config = dict(
    n_experts=128,
    experts_per_token=4,
    d_expert=48,
    moe_layers=[1, 2, 3, 4, 5, 6, 7, 8, 9],
    normalize_top_k=True,
    balance_loss=0.00317,
    balance_bias=False,
    lr_router=0.0015,
    vocab_size=4096,
    tie_embeddings='early',
    optimizer='adamw',
    beta2=0.98,
    steps=5647,
    dataset='wikipedia_en',
)
Below are experts of layer 2 (counted from 0) of a mixture-of-experts language model. Rows are named down (a neuron's output weights, with its number) and show model dimensions 0-255. Each number is 500 + 50 x the weight over its row's rms, rounded and kept within 0 to 999. Numbers have three digits each.
Before each expert's rows: a language model's description of what the expert responds to. This comes from a sample of Wikipedia text that the model never trained on.

# expert 10
It responds to: Taxonomy infobox fields
down0:467588445514546584466468583568473481535523453440480451479525477483516542455539522470538545502539482495483546476508446469529424466519500517604525460509445478554513501473504537520503511385609534507494506565528498494518463467535526520430548481463616421549580557523422468500453410430573598537542502532444430473583402370482498615422530506460446564387440588473499568557466534532508408465550445476559490598351442468478559431570429478488538472443555568475451561610476572556596538458516457487520553433551400474615501539481517515522448528496432479476435462448500525513486493447499479476536514485490416483515498518585505581490546511394499434500523521495496499520566521565509548497498509436440512558470517490450464469513584562515431603464477382480439475534540515498503535543513527
down1:533512494411492464457411458581564459536543542520478549542577521528527474536587507490480600542537528569398532507433472483475515462432525547500475401455584505534527447556511550451454495544514501456450561525532519543470428543485472426530512484549473472501445405540462545424442545452527468584555551447566661425447422590432400518542441455444457403502488426576465503520525502532480519401465545435585524468615481489485497510506461523440579513481462574562515468459465500525546534455506484604534554520511430415468416441515447571453512536539448582604474410582576570511523588501517427507537512543540473414429476527513508543545528440475442545497550528528410515528575503461505483601518453427482523519485457527509485586431527481435494500513451509571517474530503500558525478420521599
down2:666465492545558513505427572407478456518563482515466546610497445566464514464498553481499546561459457453555530524522599493520488466610515497480503544526432454517466414405460513527448424459549579467509445505450496549507524519470461579498465510567468561496411516497591461509490578552434398557439540427480517570508491517529550479416506569492435470503508489402506474439481464475566453482590507536462517471459501554482487503536502539463482457512494460405579473419435511433457529457536470445496416494417474531492536458462361491514535526472534519522580576580424538588420437480556507467476496494504587463602507391451606443507452519494458607456428477505532399468482620468477489508465557579545465485471540490491552497489530533474486500553451473478495400444476549510497378527521436

# expert 54
It responds to: Common descriptive content words
down0:468603540458485474479470517470471518505532543519578562546501413526482531462532535547406443505509426471570445570498484561525449480407476544549430588536559472502544537578505446423458546472540566502499495456495631461502395546499534455587523479521450494537537549415566484455454489537507419501453521542595487475438445446634479450553481551515516496472504453476493547514507533476499527556455415344486472403553491546519432447442494546505640492406468571495501477591525410543455459530507518495530543474433448577538495553506516519499523492525595518564499588496460507502501534511462402405475578521471428496485495413447434408471520591543439475478504441509466547529448487574529434462555551443556467523443509485505461535562469453479452446549558631523413519506559516499437560449509409
down1:478443463563553453512522506519480591518409554454501461553470547560483533502387590485402517576464471506469441528531524503513428541460526460593505620520453532458557507526534474445566475487478426483482466588487566493522514390548481424563515402545424576533487524475489555481403536491564558528474462493580492440535598561631492504578533388515473449501425488553487489492475544406525462399510461562503485492448534509582508561452559507526478530534453569459464518434504462510504410530531466523555504537502506450508533518532523460544449520519549506531484487475412523517447454475495501619559439522483501398447592420429512590465535485457433421524497478545486518524502527576516471566504460557578456500529387469436514505554460520447528468496635537579419496604459483578543548442544586
down2:434491472462534507492471434570518490437468449490474485483527449493510430496420546470462431483460484603546509538535511530462504501395559549564411517490444482500463497524461429506503526486438524586509555521535437510493558501528486395533515551442511646557560475528495447432498433592549479504503511603439587401518473428471533468593596559538452591577539424514526507548463445580538454576556504521420558429567560505530446505583449546478533497487613512558567524490470453467456478531480604534507466485465494504502439517494431639369517481581461462532481434491527522554502512465521548487467423477444426457495577509499545472556514466405443555455449544459525473458505553598428487556427480525613475494417443498503489498482443538482442481515511465605439482481502521398412411502489517

# expert 8
It responds to: Adverbs and verb openings
down0:546492514485464506545487566480537571474522509489518515568587449527652550450531555431536502499541469444471521496529521529426536555515481545524513498402525545477552467416500494520520579490580558528550432478527514455514361408467482529462591505537555576460519508599467531508530536580413566569502537440570566488491521511466553478507482557450487456513563517476575487382462553557438501443470497524518504576472427499479531384441444514505408543463540531527385646492512494521445490428531496601636612494541467483483488542547522437499466512526521410487493516583482531498467550529560546501547495451560590446469515511402535504529458446445519380557542548476410508567532597524471477485494485508472447583509483540545494555470487407580527444518506533484542558448478454489444371530493511
down1:509457487382506523533478450463504540442428569538475626603480541443452523559523487392543462487491418579505561523508493436481499601402546535457512542474509501501458520555523537461440479497469479518465480478500520488586520509443567459459492339541494452460579511539383548620472411575542541527435449462483535552530552479570468478521479519493540527514559515538452446481407427555528510463435550502509518468447548475532501546478528509475476479538479439450430464458556563483425526531471556408534570587547493504506525565500481452495589475523528492453535495548502466544496417509555473554494425490511493509421539557452529523499422433540498408485529422432392511544442504549473449503488440427444563548563514452501408680486491360501553489523499534553540469477577571415479447554492509
down2:451549422550505527505478519477518527502491523450563476492562562561462443552385496495569477481434496507541540535626431477405487485481446540472426518506525549510464476544448562516431488444477498488647482397520486539491527443490626443451556526485470497479539514509496431521458415436462490479514603531500460519476494523452548517522507509440495537449485417441502447417530490555476452538478542566551500443464513403566416483585527440551535485470423528529556451539499524538418526477486630467497559505512599467631542557550533531471473451569534417480569497568461492531583500555417474592488447453532546523431598518510465657434457565576489456546490486428531488471528537560468544556518452463499452509464456437479482457616502513458492512480546533600509455467470439438442457586593551

# expert 33
It responds to: Word-initial stems
down0:465510565425513536528555553504558491526454591572550514495475545556532471516463544404446530544487489511507416456419526503455418549538437538489452482543556515488476478493521553471540418548494471462555480505552504451522549525577568401474443494504457571494462532562524451438439408448564506534608476466584512462571511525499517522487624499451515506520487515580491496502494485484593435561561411525524550551427459533523545437464540556545524448563498502477526467489491506450476556455577516572496481587447533458370361495429498503427498531454526508510535635505498569565470531377475495511550474484541394476486559510577533538463490477529503562467541402425586434585531404534441588549488514529435477449469554549400401544459532515457568453480429517575530525537457551398547488495525567
down1:467500526513508492476495522541542469505574504473446556451473566478444532498526402491624523535568480517488487494514451531562423453566548520526562486456470491544551464477646535424510385539387474515533583464527542459547469476504512476551539546468504484486488504606521472490476573368584536497551462478511431483418486493515495493551501384429507470497524537448490539586576556426495524540513460522528530456498490511411471557574463497543407477421491478490540515497600445563540503435466442566555471519507572436391367500508446459486510625449518477542544491494518596507462567506485498463577565485447384506435448554492552528459520445459618500457505521492535622515503525521523563574412503573520430537511539381462537551429529571496561510439497542487466408488481589465489509466463441
down2:526525495486477508462495456526454504421562429544504545594462399468470518411487460562477464446505492458467498507482422469570515486592490460424424556534516430534468506420421496483575535451446553424405603534409479524435573520504388482564506503453619501538497406537458536562493527486500598488526495590511468435483465459511519488443403457622533420438480547493398507530489469572507554533510509461491556424541456504560509537470440497429474521449515465461508501505476436536465534526536502523454513501482521543523519520415509474523513488543407478527495466528558453446468497533435473538529515435514506501591403507448556581513523496509375551556548532448515627527453479433529507446506405350562482432606519417517494500612527506596548488568488457433496484409559576540477507525553521

# expert 45
It responds to: Periods and decimal points
down1:429525629426465403488651413632510415563488467485551460513576470539543516517485477499494516501602504549471438546501541546521514553578445467486468547432481518448513419536491501617440528531453468484483478465480491465482470485429573534483478434490446504617501542581516567520491435500473527510476502482512480513477420588496502461467535502434431444522526590496475508399523557501572493417500490439494550494576498493481391492476549538537490486542507516606542569493441382502508467428524517560486376431604542531407512538488461507515515489392452530590526512505491516520489513491524517496520491500558542489571480420506485524509529546548415561527568490439472379510530469526514508452469533477460507416505421455431594472466570484382440359474479452471539535423500530601495536506467503
down2:435515420500491524475470536433461496505481416543493499428465479527484521446496434584317423479402465522464614415514520412493518565429585505449497538545492468523481500519510512449563488460507520548472531513484489510513497502541422500455515494459540493401492427430515470469562513465511481530512498512522461448548535553455532528495503489561555645538489431529452509613482478559457472604558480560544476531461510547448615470518514515520547512476552438440460403428530598416550415533473514423488638573460536513579444482623585445471467508579541454472479478487537450548527488485572454523458554519471479480496555572460450459486425493507506435475460579483596657527466513543487465549509448470564516596510476531511428535532461456562580600537534499531464427471543470461510477562526461
down3:521511549535485452575521516489593562451495552521454466574571470430568463495529489430588516443552545445488405599545449530556503481592377533547480524409492429510515490492532513499442459515414457517517480506537435492471487518456608485497512495525436537615517515560515574535444460529512538497523442521516535439457458512511516441478526567453394409546461565464552510379560513450491508428396532459501598487535471479491357474492538470569443432546522556517554583578443471538497549422508484599468347397529500411486521523464426543450523456475450599543564497524534585506473546529395534523491494467520492540583454420527446539537468500512474551517570502483406401438532481488504519459520512479470527471527453460464598538446467513425477452463517481526555481452455528574522554461481554

# expert 21
It responds to: Symbols, units, M letter
down0:516431531491515493467529470500525475512467458519642542579485513581523500537560421495520533514565493440474509427506398484519531583484572503514494490481500520450442558508530557539541550537454516464584359566502525564565478506561502500494478426460527482528481501535610498418384446496537443490494496524504559536511410571472481539493612620519538438487610413373442479495552422511385486402534504446558500545469401498440542487451463492458480560472488461510449504538517490490499535503489521524590449501652424502493526494588486496572522459444506471492378556515480539554460577451445550458554411490526549475496447529565532604587440494487510464515520457536478451576472501502400557570456491515497497509537523500527529596550631457518444442519473515513486505461445507499544589505572563
down1:469468517445471428466507513522433502520498519481506509481515504466594640535569455512524574410518520395497448380521478444537415500407515468543483572503432493591591486583437401542488497545468490450493516578457526474489506524447554473601520538400492535504449624514479461474482465478424520506433513554531597542520477479506482553513549529576472557541457488492647524580525593505566532570579541412509500494590436462512580498648486570449503498477500509481546521513515439520505533479483493452429429504518510418531554494553571463537420483616486453513555449518457512447467438546467553491432495536397478447494515459472495572432569479452452499454561583438532440494461440517513501452627546493507490534461459513524532439533476482527451439396470483540486453463522490503605535510592514
down2:523474467423512502490479563520569476520536554485572437451462545520422546588556489484539492512504477511482526524512553559504518477533420477442532407540466595474512504460541455445488499439510511475468590562620564559494607503389509453505520498559523508421518474412515500473491419426500449572432460463497460446585427572520572492530560438517486434494520605491468449485458590494553464465449462613521371591478463461485524559510441575520427516574478500472499514383477467515530482521453355497457551521522582588553447492544436476495465455450521508506521494501431502498446531515537448507453453436442499520468508462490565513549462490542615587481516431448505477446482462551613564545472456636536529532534543513447509584425497534531526577581434510408594535500529405478521451450481519